Below are experts of layer 2 (counted from 0) of a mixture-of-experts language model. Rows are named router (the router's row for the expert), gate (a neuron's input weights, with its number), up (a neuron's input weights, with its number) and show model dimensions 128-255. Each number is 128 + 24 x the weight over its row's rms, rounded and kept within 0 to 255. Numbers have three digits each.
Before each expert's rows: a language model's description of what the expert responds to. This comes from a sample of Wikipedia text that the model never trained on.

# expert 17
Punctuation and function words. Sentence-ending periods, paragraph breaks, headings, table pipes and common words like the, of, a, across all text.
router:124155126112179155142088090113113111093149128093094161159092125137166107148139120094123136119133172155095058108155164147106162157065097106105125141185126140073091136116191155127125155136117157142107122141156149166116111115070154127144158141152134170116133105150153141133134113141157113122146137131159172145117130126170133114140111113163103081074113131150085103090120114095125140068113
gate0:152137136136149152127110131134130156097122116114137164130166144128133115151114144064154169116114148146136130144107107089143133157163101133081093119139127097136133170147114105168122131160112093112077117150129148136117115110135138146113147130124131062132163105126158139120108140105124138141144172116141150107109074114142136153107081108128144097069097112110152133097143147122152122159147
up0:170122149144182156162136118129096118141120129099101180164132136117133087152109104105111110135128150120127129123125107117138149158108094123061092113137095125075136156111147125106115135154079089143072086140122170165124105127141113150127151120138110072121151114146169128165077134101180118134142173119177146125109138102163140088169078120115140152079107108139114158097144112121139132136135
gate1:155126129148155118121225118130118130147125162136123194130120141146096099106157172139166139122106143087146156101136089119135131144116097158131146127135158167144111112115077143158108174137124123161147124141110158141175150157097095120117107137128109100159126160145119135107098131120116133116117137128125120135140152114093135106149130182130146119130083121114114180082148116095160138138159
up1:165105119152178128158175150123138138107116152129116186169128142134119128080122136143143140136155193113156135140127123123117123118116086096100137111101106122153140105118092166154129119103155102151131121100102085134136141148104102146109109125169100123141132101087105099128089098114107135142116163129158122145126145067124134102133168169119154092087099138121112164089160129121129136130141
gate2:071150106150121136128147096124082127154155139151172137070116156156166110141129099105128133141149090109123129114116143115131118111079118106105119118129140152139099096111154125127103116140129131117152153169126068133153122131109102128120131125117203168143094184165141125125099103126118171116143108144160117131116141141161113109102131119158106111126122136074144140115074138134129141078158
up2:149098170148157088079177103125148135111075137134129114152164113094094152125146145155083135107116145163102140107148120135128137146199178151115117121104109105117136166152102136126123129136154114158111099096151162106136148116170128116130103139149084114141151104126118134153124108152153122118069130105094142128167139089097142156152143104129128162138133091151120104136147126135116119212098
gate3:120114150137150155129128086099129123130171173119115162121101143125093121182156131102125131121116144147157150092108115135115128111091127098062117126147119100133115155132114132171132228163100152127128076110119104167127112103111127112141115127072140103166084129119127152139133137123138119093125142142151145123101149154151148150144114137142118082137120130079094117154109110123164146124150
up3:158131109135135123132122165128142103137112118116131131139150111114124113077114130166134079119151105151097088141139128144111113144135087157159153114145164148074163084145175121113118110092146152127090125174142164156112137162132201139119154134199127117087160095141154105113103124140125121153134127143132118159142089109117085127113146107168143145110152127145157127098167110108098088096130
gate4:139121131133113135105125156138137108191120117132114129170097129169137101141161106148091113104148115128101143126128109129154115130108139125153169121140165091085115170121148161098101124110130114130127186162109159114108128137108147135137139116113136134139154144153118103134105130114153145131106104123139162141144110134121120118137152152166127158087106103131102079133124129125124149090105
up4:092112135138170123148080087100122158102147148115122131089138146118098148135120176081151127159102132149154117146123168161110142114138076136086111113112118177143129116138114122122139143137094162154107070096129094134118115111147120132136146103143108162130148116123129146112148095127092152092130121101118166126127134151124143150122107120098131105160134186129119176140132116124136113120106
gate5:108137136137125114107115097113134097114148164107076127140178144090127140152107122114185140133171136132094121096128118151109149127107145140118099153133139119111150078128133108133168134104094146146064118119124144106105149126122151132113148106141126125120121127150157163097121126119143161141196117146134137156112138116099114111164139131165105116090125117132084120086150123119135139128109
up5:171151107121154118148142101125134073126136138113099137144155143134145147164098152102185117134148163123139135129092118132133147124105176143139097135137124106127119113143159129116136129122096156126104081156123129119122149113128156158116158105128121141124135098129125168158110145163151142150160134118150177124094115082096129088152138151175109115072110128115112127133154094098138186099123
gate6:114079143127126132145116104091113165112143123121119165142120150140120127127151118113137175140085128131114140102158124118115100149120061171098159154114162146189139180130122128094141127076145152154114161133145129134147119092102146138140139123122108138103127141151142132144136131118108103108110108139168142150169167150096140098133106128112074136126122138122113123088105105133150119121171
up6:116194124132140116174169055122145101181146125167097176143149118183163109123115114136132144113117149110077120104094097137154116138068145128077080121170130146125117128122147134150109139141105136151134127141099098163146130148125180140117180153159178144112125125166132108132107146112129105113162147114119140137101125132122121136110139133143114140080100125166126157087147151115147127081132
gate7:156090111093126100157103160092105135099123130135128125165135102145155125126108158114139172114153147151122171102110213127110163126112082127156196147094136144118134138117142128109128121142160122071161129111135135130112114114105152182071120102132134115131116102187149113117102097121117169135087124130141139143128137208132115117132180132119132113128127119102128112104140111176134124142153
up7:089162132193144178146142126151091108126111115106133124123123106097133124143128171135109111094130123133159139147140110102094157158167162090122066127132128142110098125130163088132149110112092142143123129147095071140128106149146124100136118135136087135121118101096124181150112135105167080146133143133091100157127129122110124133130116119125086112087129144164149125161127118112135138129165
gate8:124119114096121171154144121084117149133128145133127135131104129161102120103106114131118097098135107119143174164119148119128102102134145120132110116103120131141113106113133160128128183150122170153133125177126128071147121149140113123069118126130088122150139128090106108109125149075094149100117113132103142117140107129146148071086137178109154098126124157144132150101120139169125091155107
up8:132123095129092160120163177136106132110143156143106152111104149144138118108145044141144110111140128149111133106112107132119102141109109134151109151175127157133170098129163180117114150119104162127129158117118154137104137160106139156110106137088136136169147149132126104112120103123109120079126143099147100102149119139167101133136092129124152143133138185128128161075138125131154144069107
gate9:108128133110105122117124086144121120117108105119127155129149135145132147118125141163096158115136130133112102122139118102097121118152142116106085088098151134149150112133114130143107088122154121084104160164118125140139104118149118123096160133162127116105134139139227094090104160128164123133098146135104142143176129185107114148154136123144173133174157109130152131080132103127117112169136
up9:116159129159137114103127134123164125102131125142125128104105149145121123132112161146153095142139141130131129146132121148112124160072119143140068157103073116116143120114113093138133121108100113157168087105149136099114154137133096136152106152105183151106099118069095122155120121104097117152134127106086127115094123132132156141121140110136116113122122145111111128115126155123135097117126
gate10:110137123149125164139132162128098106157167118151147119131149126119159151118152121137134115147133153088085118134137132117103121119115111120152109139155134110123114111132138174115133162165119103148137098133123161157119132163088154172153115163113142126129132178151107145101111118128162123142135144134122132115138134130103107167132200096147125145112154092140134138157112109170088104099102
up10:169109122160122137140138156108119074180146143137128151165144101140135154113113126140144119119150128099137139146111146123082136081095110108149096134176127099124132116131151156132129159177141110123128096114094145146175131125092127188129102168129141111121112160164110132113123102120170108122145132116090119087139148128113105122130171116120112129122141108132135145161135139181115102120148
gate11:158109130135155130144122117126131104103140122123103156151119112152095135133149134123130136113148097168141117130121145161087196106087115108113129140123131124135148144167142142088143155115089162127097141123112118114172146095138172117129096092148128107075127137142121116123185140132100125131109104129129134144150127136184123159151110088152109122121103098158131111094105121150125141121144
up11:200111147127150130127125111140134110104140146086105128164138152177133147128146101091131138112174119111132085094110146131129163162066147120116114122190138103112145118151182114111120103143085137089118106140111127148164143118137132172098095127117147126116121141161152129152130153121155138150138184151188118125135096103128108140159146119198131139121096116139128116125146131137109151096116
gate12:155099114143140181167090106130120115109103126167149123144114142099135091110093143128110106119110146106122107092130144094105092094114086147167137154081144114140155122128156141167121130120200129085132145158118148123142110105121139128110113095115116114098172117083153134135119147120105140167123119103139149118138080132128114166174134072118108126078139116163135120112127138131149141187125
up12:154163122126109108098142113133126113151135103128113159145146156128128116061122136123105100118127129123105133117155128108145119113080140132096089153157133122105099111130172139104112141166186147123141142107079139159142133146117195098129116124135116110143121131172152121074081108120087140150132147118130128161148091126105149107073132094153149140115131172119108095120125135095103152119119
gate13:157123111177111157129130156136153135142089127131114142170128095157152136146186078156103112139120189134128143190140128118098089113131100155095124124132143119130139152124113146098124150124100125133140146152148131113126140169137156167154095122126159140146130103137082106145106129116162110130076138131137119118141121108111159117121170150138154126091115140090123138140128127149164121090109
up13:124129135066160121172138109107127128108129141134105171127118160089099112145090150116121143108138098137120131101133128150137184138125125075159120113096144149139112110108127106116133138158099123105119121143144104156133132089151124117077124107138093133096112145127164152122114124156144120150145110157137153148114160154111112125110144090117106108167158074129131123121121128110079145140163
gate14:148070130158096148136089074139114117078129120148131170104157125120137103131122126123108104148088135148126124110147145165151164159097111117114169126138144129128125073143122156095123133129175142130082110148118105135103134113109112093178165112122141162105091109134123102125105121121128115148139119106146133160112118133126134144133124115161179127133145116127138137122111116084158175109157
up14:116126141114129083095136163145137153196100113082124096101146150109145134115124128160112170130152086095150102148132137134109116129160111133114118117103118132148136148136136077134130128120139139148156191121138166127097155147153179113127120122137104108164129121145153173080154120141108145092120132172125139082178141166120130155116149103123142123116144154156108117152112122151101106155099
gate15:155136109156123161138140137122122108176111114176159121111138111136145085107120148144133107128143109091074137154120174135116106091110103163155142131141152115107125105125142176131118124167182134108168105145123112169134131154113113137131116156102145124119112181176142125114092097141119134155114130120141108098124118110172120154106157121132124174104137069115129126110128133140109089123086
up15:135117126171146171163146135131109099154117155121148103146151107131131113096168107144117098137120146123071156133103164115131102122107136118188117127177125115144159159112124156138124148139154122126162127131134096135138135165100137154088124133135146138142115178156145145129104107118157134149119148126144089123120114122214132137141168122124124160114114090141120140141135149155102089116140
gate16:096130163123165120157105124112106149145161145142112125136110112110149094123159115127119158115089101142123131100163122141117129170126087130137143158128141181090094174120126139103121143113075149125095159123170121139104102086103131086145179130163099144122160163174107172095142132149142158105156119166183150126126161163165122132163081129137118105127084129146089101098119093121123116114105
up16:135110157127098138124099125145129189134136128091089126114129110066120093149125130169120147162108133111106104100146156168096133082177131125124151145084133163150100102134100119123153151083180141125120145080127160103138101121116155123148087123142085106139130099089152138092180113145122111108144115077153131137169125121109158122141127134090109125156111127169116123124110119165123150126111
gate17:115170103171107135097138124109117087134130100112102119110110185148153124089142123148151116131173159111130152104112099125128097131097147136128130114159124122067125111110172113168104093087104090140087140138114166116137130141145127137091148111125169124131121107157150156159126134130171131171142161134152117137126152122116152079095148134184111171085134071153118125104147138126146147100130
up17:142107141101152117131101165103156159122120122159169123112126102120096130129139145119116134081122100108149149136131152132163140077151079146127161137112134127160113139127097120075150133144147128130173157109154106109107138139113110103109086116146110124092105121075125109158162143156095157151070146160097142118091129179173093177147119117074122153105094128124148134185135118129149108175158
gate18:106132136126187146157130121104103122119139131104088163138112070136164110170142148153090141129124101154109110115133128123123171109093081106084158155143110168090117167123137161096136155103110147136088102122139111143131121110124149141135154104160108165077124150179162177099154116122107124095140132145159138138130146176189131121145091123120090116143109131193131122093130116094123135133098
up18:143107149127120147145115135146103152140142104094107163112104080075134118165117120142114133163116140133132075113134149143069151131178153099127150128089120172102058111129139143138162116101139125131118160071134128108121118139113162079148118126165085112138165121109161120099165119127157140109101116100139120142167139111112171096147129118101126123148134130157103136147095116111126171150132
gate19:149130159143137182124080122126118137147154130121130177150130073149160132092158091147150136149105144142155112139134127157101085137116105108132067113082154088137155119121120164128133109147110099078119150177144134149142141164085154103128170141136156151132113160144135098136169143138134097113136115097125067127116128148163131108157127176150133100182119137121146144108084115143147128135128
up19:125133133139142107164172146135116188105100141117118120126117156091132098165148154123115126118127098116140143090136123136138155112113141114105162138116068150130109122141108096102144156102155139173144100061129123146122110106151125146175069084148091150091148088108122146115122112146116150162152135147140158121130130095100126103122151072098100128114144126156132116111175152129135137120090
gate20:141079112108138121147107109133136155157086130179105153131110109145088125125109133135114117130099164126119126121140147116112092107176127117066137130118134140122104124119153130149136126161125136165116153146109153163170144135139157123133145125129131117111140124172185123153146115158165163138110143117103133126164125143112149124126104138118151102102123083107163151118103139125147137130101
up20:098154111138107107127101117129137112130159134088142104111123152115161130144149135116157121109153069125155101114114110144119146128080091138163150148135137136133145141103125133106152123086110137102124133126126162146116116109122107139122077159120136141116090127139074151119121142119102101096163130146130146113100146126140124139151131157116106092182097161140094118151116139130128133128153
gate21:145180167121153181120116140168115111127119108143088141146117114147123142133124125114115101082170166136162073171138157154146109134106111107159127137137165137078100102115140139091109102109144123112137079147143120124134111172133124142125115168129179135138125094148150090151098115118138111162069128141115159116144157127128102151155146135096123131110108075138119121165148122094133081120121
up21:140109147107099075135135138138120123144110131093149148099130118109119126115072136150158111166081134134138167138120122132128146115166116137064168119094135108158128131111108124143109088125151137168106112152099127133130133123140120090130165099145103124119128114108113194085165118104119120110132141110149154180151145141150175096122101117162168103123123162131112094103078138110116144098151
gate22:144117136096061109157106108121110183108134051122142100125122105150103096128116077117141119127110110133078108145152150115110144135097127116138143124123115138128117116129126138114124110168164115148132169149167131118118129072093131149166163142152136146100113105122142108142090163126122073101126128116165151158125158126152125141135098122101195074130168124094133145113085102127132122140122
up22:117123115197175137085174121134147100159140184139118154113132134152142144115136167126116165154127146115159145129110124130100105089122154112145155134134131122131154162116094133125132144109095116149126080089109107113141124176167134123113114112117135104137161176116131146138156076155127198132132131118153100102150117114106155113154143144162061202137082092165149133147121160137131141167147
gate23:115150142091172175098135133124118136120137118134104120168107126102144130148153109078110150141123178138082076157156174127100116157141119092104134156154114111089134133123204150161115162126138097149113101150105164146151104097141174164129129107151116126102141116153118135118129121128152130142115136104134136141095135101112105099124169124141135106083140122116163148114149155136130122070091
up23:151113115086188176111149145143138123122115128127120141162135132104083122131164125103094116110117157109100143131140145141120113157126108100108105118130102097110153131111199133169111152120154104118112099124079172129137134084158162163174115106146118125109142115149112105136149120171133135148112117083120122139129129096087087152109148119134147138119136073118164136093164123099119117098145
gate24:118125125129131156151112117089128149105138117113108150160106143112171132122152099149124145139125131138090159105146130138095157148123104192084134180149083140124112137102115136118152140152095129119131138091144102129130116135123130107136142141138143149144128119134123138104181105129125133118115135168132167157135166149143102140154133131136152134125113120121083052114127113169107161157158
up24:109082094105107117140132166117089133096120145137155143125163145159117092137120148120115135108111132160149155150143136104108148149114134206149117145086126125154109138139122101098126098159144109112111140122149084103104139115124095133070092140096129130123137155143105124145154107134157129164081109164114117162120162108096114176112125092112136124096163077080093102151132140125104127137156
gate25:103151131163134146090140123132117145153151114130106166121163128132145074099161067146108154113145144096128104119143022130130073083128155076087162148146130136093154175137114138152137084131113102071097177152156108144128129146129114181109141162104137143156125150153140094124162111136147125099155112131144133126153132138115108135125118108120089150138118133132129139134103134148114120115109
up25:149124122132167122167123087127115175129129139110088066110094124123167156144108210126147126199118144124117140173152162117098160110150103130139080146110108161147095125140126144134111152111087090154137089101126130127132123140159140115128166081136107147135140111095102154161103132151110137119112135140153112125140122114142158084124143144099129146178137171130112151108115137173132148146121
gate26:101166096157105165116122129090119087149084102141122128144133159146125141147107110121134138118161098136143113089131146141092148152102121119149146129146141117115114098102121128149116099139116126078129126131112121137133136148117102136094119124122140139142083153169141141165102118110130132133145119175113085182103136155104083146084161109135131112100150118146145121088159110141093107090108
up26:129107152145127152164158190127135122177141120128098143129149131095144124113147110142125123152096150142118095114126128140145085118103112124137133150148127104138149128157100136126137111100125078110144151106114120141145113154086140113145092187127100128146144153114115102111129098132129120131114132074116118125151142105137143140161110097123128181102122137144141079156122114134139155097133
gate27:118119112105170130136147136172125136098082125142099122126119128155120141135143100136159114139134133149106064131143155141112161149124132106105149135187105132130123127091189133160131114127117123190157136160135187140136107132132190132142155125124106133154169121137125175151107149135127140143136162149141140116126165115140097100113148129153144117128110140124122162094141131115134129099112
up27:115108108115147133143132150143127134100105121166142112145134138167117133147150112129174102152124153125115110119151127083162142151123128132119099099125122123123136086135147087154112119161151132173155144162107145132143132112126173171149151135094139088149158123127121113161110131097135122148110147138166095105117161144113075145129138125139182140104128114075156176122163147106160150098109
gate28:121137127150145208163127148171082153111165111141109147129143147117153143088142113149151112149123140123088096114138174109068112130108128118148130161162085130111095132155186131148142115093139124121118151108115188168145147101131129159163147116156115100111162131125151127117133139114138159138148166109129094110149086140104130117116137154132140129098071137114131136095135134144117103116083
up28:128108113125085164121169144139098102132150117171146156131139134126137127104133123135140073128126132120097146118121183093114120157101124106146123114161108116135117115136151135166120096152147116133135156120065150122141147138154177137133180160155139080138128103143140115117137147131140142135094125106112112110167118160102142110102126114143166112083117122112129133105126135146109117124110
gate29:122104108143101153137157159119115139183137143154153143110136124161172130153169109108145118106139138093096128124127143113105150117100098128148079142136156124127137126123132139135124139143154117123178130137081186128122118173111156168119116187072128113167138179082102145120103108120155120140141124101122092143136132107131108154147168130134124125108172132110116129141117124144105116137123
up29:095169133125148133134109137116126160081126127098114164122118111096088089132085151127115127125125118157152136133147104129138143150143150142123170121084152155116113113110129146118126085130089150142056113129135087091125142099153109099104152106173118134096142095184171093134151142144142115107125115157137171141126121166134152118096109127117127153135122101147117116089134128115141130131125
gate30:146132102126104166117113143131102114134122131129169171131107142112055150138120122144132107151152151148157124158145106079161131142101109138161106130129140109142142158117104136160080131115118096121146107112121129127151114124117114142090150148172163099135076118117089146136118176110188111148149137111131133136119131141106150097107142086160135119159142113119150118098102153098147155152109
up30:124158121136111156121146139100109139138107094093139156109143135123153101154120096090127123119124181093091118117146160126126158096111086120114164121174098149142120106090161112135099146123137070138139132121107125140105095138113185129138190147096099124105127074127138151117128141154098079114126162144117144084126136100116149083141110103146132119138152149119143124131108141095161180141127
gate31:137124154114171133135088132109099113094136155101081181151132112143136087162131111108134137163119111141122089095129141132090176112047111130098128138148094136123140155150161137156123162127052129140110122152138168148136142082159171127133124077126095093120153146138153119143144116111127118134104144149154144163154117127145136138129122151195154138167108138137113081087122118124110167122119
up31:171099101082121161094131093116106086092122151108083175156119154148145135145096121083159111139139124128123080136078154125096197128055144112129140094154138119147126139167185155133130125127082147125117062156123132148195136127183149147141141097091127108153133127140153129130093145101143125118115149138141141153117090090111103109112120149188142126137112124129165092130156131090133144108152
gate32:086164153152147139139101155115108145122122123112080141147104118113130125150144100116132138114124108134100098080131144162126155136111067109079147145152150168122115143126146129108154124102121131155116119115165122152142112100097175134138166108149105126085150146183148152104140121140150146118129107147126160125143151154161120149125094118133081140134091121164141086087091097112123118122139
up32:149099156119119126136114113139101158132137131108115140095123093078124101149153128167110134160084117148149116102174148163084130104158122139154135145077143171100089124114110112127159144088147157157103159081150175128110104129121143085115105116123079113127153112079166142103169122123153110092136080111171134142181142119102148124186109108118113131161137136155096150115085109150086145151089
gate33:169133105077148155120126178140080104116106139107101102134081098116109152112116154140137133098114165098134099167180150086097091125106102099136170144179144113144126144104116099121128118133158091160134078112110133136133120146107156126119138163127153103137112130148079117147149166119120148158155141092074105088070127139139142135137167172112109150157134114126113116108139143131102112127123
up33:092112126100103150138162098122124124172117114171150090095153119159113127136163070114129132147080108119088135114125127129072095133080065166135121111104158180137114138114117148154128151140131128106138118168124159107091135135117121166152088090127108173060122127123093129118114160128161086143114151063120109121121125113159123170132134122163070104136137120157152156102103115151149096116118
gate34:129121136143131160154136150108113151114157108157127106119127134121149077140149159123109130099092124138190150098145102148105131144119103147110152168140154131150106164134105108131089145105148155128134123128186119118165111099118135123126160086152147112126149171116119126130155086111130160133128100113155113121142102157191140125176096097180125159116093119142136125111120116131124116151111
up34:100140139123174149133144133112127113117141137113098099137138128127162102107140099096113118176106132107117136149121149125129130133061105093076136134172092161130146108154129081156113148149068164105149092088097128127141145134122146149134131102101149112095095133190131156144135115174142150103147100151163128098096116131171146119111095135118121065103136131107119146093099140104171126091121
gate35:145101128135132118103114149116147136088113110185166144102102133140130086141138121104143103097159132159148112109116148117143137124105103122129114160124153139147144111155109152102129118114105160092108119162160093099130126127136105145122122118106151095137100139092123120170133094085123106133109111115114173146130128096149131209130090129120113088129113121138118096134133134129153092113104
up35:143126116122154156159110079117141155088131081120119125155106144125132134146162078108134133138136170129092109134116185117125117126093132113165097154096108122160160151153146179147141173098093120120131165141159127118161144131092112142159126110118116143100178077065117104151156119119088104122090100139143202118144129128155100178140116129104088102092115115118122116126121113113167115106117
gate36:075146149099116088123098134130150107144134143126133155143086095087055133139130083110135150117134099059119124100135117158163158148103094122149146117148152128114135162109153125105121139080124149131135184134136125144121107111097147102110165120126165148126116118142142083106154143151116133128126116095162158146122165127190127142138098145095102105146139114139110116118109126119094118073146
up36:139115158149172140141151091111085147129109109125109123118169142106156167125120121112099121143123163178130113126131157112106147127155150146113126153144115134139110117137107158114141122160116130126123138118111172126135120177146141144145091117127128133103144152134143152106121103137151098111112103175146102106160125139078140076131134128140106142130117135121142141140131149126128131179124
gate37:152105099122147197110147123133071114103100115167124141153158142129081121121146138114122106151163114156104123106119140116097155122116106109190131122186171148135131118115103139086122111119106109124128145155114150149121115111124138220104153132136084136045141145134143158163110136142096119141119130178137134140129142142141121132134156103124113133091164133138122154133131103160144116108106
up37:156134136159118129097142116111113107121093146148134136130170164136146171099071149131104131136129211081125108099101086107107125138174117133144114146176149108135146114129147131121109072159193073145110126115077143132101133158173161165107128139149136139152141108120130134161077165153159141137133167143138123109129115107144141113115167090110144128099130090127132159088134129135085154140163
gate38:192123122092124144178109124101086106104167116104092176154084096102118088128143133122126124149148117119142087143132159146130185120129107089092112155109139162084121120153176172099133152127115119116106116094126080130145143105137142138152114131122111136079141097161172131138126105120120113106097125148158157135132136128150135116142112127088159091192111134159137139173131103082119155107148
up38:075136152146118095084128130148147143119099151134178095110151132137137131101118134159124138101116087167141157111125118139120104143161130200161126117132114115200120147117076102137118119106148135136123134147169145124122112110099121096084140130134106092165126142072086129111139118144121135144163138089098111116104122128128148152133133120121117160099145128094141106091117134164098109171112
gate39:095138149189154174183124128085135113174124114106118136093109139159143100145147109121148128140153089095145101104126107131127177144042070133133131187149165154082098180108174119134109141116097166112144139129135131159112151138102137099125129159122140111143113151134109098166141125133135129117125143147172164137118150184214142131113102104122131122091098094165088158128098139126107125086144
up39:104146104172176140165116132096121097123147099110128126089148143183145150104096120109122127165143150079142140129113132125146117118110117101136116172195095086094135148130140128163128145114079127118169163130130125146090163170102106090119142163125174102132130116089118102146110111138145127126098124140131135106117117152181155131115105148153135097094103110156094189150128145135128127082162
gate40:116115141100155151167102145125136128100152130115079112102079129159092122131150134119139123120148123107150107137158156177141161082108110118105159114142123106122105123128175119149154193107105147169140129147146101127119130138120164128170187125139140146144130089125113125128165122155108132144145128151128147143126140173208127144147140140147112100114097162137117124120098088118189109101151
up40:149125127115133088133129113134135162142109108085152181176151106119110117119161114154114151089105124143079115140150132096145117121151155145140146141120158129121135174144114148102136125140120096128118159130100172140134143122117168130150094143151129116091131130152161108118154120120123141117118144092130143095161120138113127109135109128102132182114125125181139123130095132090087121136109
gate41:103131134137175156171101136120130134118134118110103176130114124111110115132116106110109178127121125160108111092136137166130148156094079125071150131140137156115112164115134149083139165098094154151120107133163151122136125105100174107143163080173099139121140126150160141097149129142141153121130122145140124129152116156156156098112109111156107138133102145138105102096090094109111101112112
up41:107142103141170111116141109141155089130090112161147130163123131165102155111103139089173095108172153152139156149085125107158119160064146122098115108152094091138162145123141111119104134154108137117112082168107091156152158132143106155155153116119190145141127152144106132152118141093121148142124188138101151115101092119141115137100151132135136140123139159092170124121131145098163108124150
gate42:135167142139149124147113141132133145165119072119139161107154127167127115127150081130077145113145093149099126127145099102133103127074145149134139146128154124122136122171136137098123117122084164153097188167113155129120122151109129145136145158102135106141094170103139109121134157058136098130146130121189120145138148140126135126134106154157111145084105158175124093164118158122112169072090
up42:160151107124138100149104128094102118163126059108166152104137175190122123142174100139124114145141123123082149108150093092114159144093188149203133147155144107160130159096099105127142087165133143137127165175141127111115134138103121166116160103115131100142102142117137139112135158070152099127136115105120136132101103123151131132103120131163111137109093140124103112152106117169091128092115
gate43:124107142164145146137124125141173121112116119116122115134163122177155129113133139136161141134093120084145112138141103115103113144128119156164133119123119128107095142150109113143081122153113088168134156150113099106173133176142081126137098163150142106151160082068144145110127126167144128112179174136126112113151108105167181109147160188195090130080141159160131176133159123137136129144171
up43:141131182110088139134081076118142140130127115131120148128143133105126132124160090181103143173107128119084140132129114102145118116163093139091092146163130156108089096125142128167129129113138174103109166128125168143167144127127121131143163115131123131095142127100182102149132118147162127115117119101132106154155142129154100137155137132142161119126098137083135120156110076102118132114132
gate44:116136140104137107088131094161146134137157128143113085154202110089154103137156158162129147136097143152134183141143126133136119105113122163085117173149161149110171129148079115159153125127094132135093128121147164122082111113136164136142143107131114118138131117078144177075127137131200118143123095155089150140124151157133137117104143114105111145148102126158123088130123106132146106129159
up44:143110129185138137104133162152100168156117169149120112113098117130139115145119155141144107111120154125117127095147156143086109088155148176148144152146094121099161118128126105114110104136179115160135128094156118118156094173169112110117126135145147063159129144093110139127135132158121123149099174140142060112099098098081118140115141124124149182139114145121177110158160122150157130115183
gate45:139093180144079126095125117160161155148128105135121091146132140138130136115133108153125108108133112123154155117130087147131078118142132158135128146114132114099132140123112110178154152106177139116186173071126149099174133126107133071126162144149153110168091139153125124147150116109107111133151149151155070106149100123151129117109083136113152135097130114116099093108146162122113173130071
up45:114145154135129116135137155118125157175118176104114136168098135137137140129129106111092113103142138178136078126109102151146100131168123134103146153148099112132115146123143118134149113094138143168121165131120140138158102170152140130161156126154130075083156126124145095143158138101142073108132141120124119072167118087116163116104138108110122149127065179133092120133123138161109124075110
gate46:113159116096098131114130112125132122077102147158150165131141131115111123110142118137121120129133163125100095097105167121117157154124119104128111099156118138144128098141134132188115122167168106143136149171138143175091145122114092126106127136085155212141113094170121118110104134119140105094125129123120079104086116146132146126090146107133151115108152145107130135129149106109149128096148
up46:126139140127105147146108108159121092099177119110120132175106165104096149114122102119126107160103094146165168167131093136143142138105073147154149145110167159146154132084105141123102111083115160111096109130113138132127128094091107117098125130160113116092141137124153130159097149125103133135120117120119149145134118121138095141146129105105150099085122112164132116109160096120119112119066
gate47:140138113127119168150152143171156146130104112094109146113147138168170155112092174109179112143082167129112089130102122158099133105092126133080133120166142111145105105110145147118130143134200115140197113137143121123110139144153164120113153181125141119131179136162141138139159119145148086132114131150116128153140105136125136073112130125151114123156154133128118110119120140105122138097103
up47:153114132110198151110137138091103162083169144154139108145095100087133106134129073155106131117167099132131140114143134141145145118161101113156140180132123143126137164155091117092131136120055157118088125101166147146132135083110137126172123080157077134122111134101099126120122133127113141104132115104140144115130157134116121148157100115109134150113110146141138200120121129128103130132166
gate48:143111101136088121110176139148129149104131118156120135117121152148117138118117131146122103150126160128129161150105105137132127153155156136143120111093121146156124122155085111159126111125139123115101144121146106105148136167133125159122125123090153072156121092093099107146108097151137123131133115119146119124131127132111148133137137159098151138158156086140117189123125135166149118142149
up48:107145130118168116116088104147148123150107143091114177114131097064130147099154137139133162128127109129102138121128170158130154130145176134133153177141112129132105146107133118112152148107112148168163124110165125172139148102110121090120173119170122182080151131151126187143165148120138161117133148169145161101152102129142167108135163087117135109106087163167134109120089135106113078090148
gate49:142092143143178201140141123115106119136102098132115151167131089150103138117136115122132093162121186124075094119125114130100153093111102097182160116169167084104125144125176144127113127135157111160117145134092137154119107132105127161141112176143081123132185165168163135149138135117100128147137148169138117146121114092133122112118182092129096143090115131097112128089139108148096126112113
up49:155121110126102167104114125112089094129106101136124158139155092150112149102128106106138138159156180102092107143143131083143149100151124109143129134169137098113136158131144139156113091133180105144144140165112112166151101158131146108073159157157120119127134164166163126172104158130126150126147121146098135143126123100093135139128155104127153160138137103092115130106118131134074136121158
gate50:130134123114169139114115120149116121104153143111138094141090102143145073146119145099152095093082157105152139155154150110134151143146111123197116146105157133103128157118141100121125131071113158116161106124171131112076101105133145150134126118111113135218136140096131139137145185117141119161119136137117120111119128104116123156130134098144080152088127131135129092103134133141114100093100
up50:160132162168078118165140178118103141137119133108118180126154139104138157137135109153130153157132119121151120117136105152133131110127149139100147138138144139137077125139124134058123145126149090138108156085121142141158127100113150114113112138148120115084155116155163111134106099133141187113125136126142143183171164127162112097113085126142139131154131147136120139134113118099114135165152
gate51:162117109092159153095123156097093139116130110150085095168129078112173132114110132115113096129116152125124143158137156133125134114153129127112122117158086098179126116102101125148119142146129124143174058107135159163131125192124123157104139152160134099159088130095143138149070130118090149124116110113128131097092131145131128163203151119126109134107137117106129153148110154107122185111124
up51:130173137135112092183139119154130101118133141092129216111111155131134103114160120108121134159125108134086079127147085139130140139091149127121140114114140154024117136127132152108163084095092123080064197167122133099115116093126144133163134125105119194055175103143158139121137100162129105135137157124159134167179141148099130073117133143116112120149131157155129120109112109101127134104129
gate52:081113147098164125170078083142168162086179116122136139135169122126153096102149119132132112127125161128125157123153108146108111129090123109127079113087073108113107093108139100117116116128125122145110119116158140143137125117127188139149173142140132178132169131114130158149129147098126051101173124118131165144112123136158100120143122180142124112093132148162128087120107147130136157124132
up52:100114138137116127085151146109098133167122149152102087111122143101139160154105109105135146147107106106128099126125145149116129113144121098128132136143146132166144162141083132159130150112164167127156173134127143135115091133122125103119080068131136117144120165132120124103145121169114157134107128137160118124185162139104123144099150105099121135164120141130155176098111124175118086141119
gate53:094153124119189161157119116106100172104129133095093140135109101077161109129141126101130158112099123149104080112169129140150160143095109154129139169130140156088121168093165163121152140117111151131099121128173162144139092091099204133158145147151120165129123157140149175113138118145133127146145154173163148133157162159128134099146114106151103123111088150149113096101106098103137109122124
up53:131088171157116140115117144121107162118165119089091132108102114086118090160135139157098157144076126145143117115153148161074141114155119113135164139112126131114098132124104145097148146098132157119132179072140144121102101120125123112146110083148102095123159091102126133077176123128139127111142095112146136138191157137110172114138108115111122138170132135154116146124102116129122136137100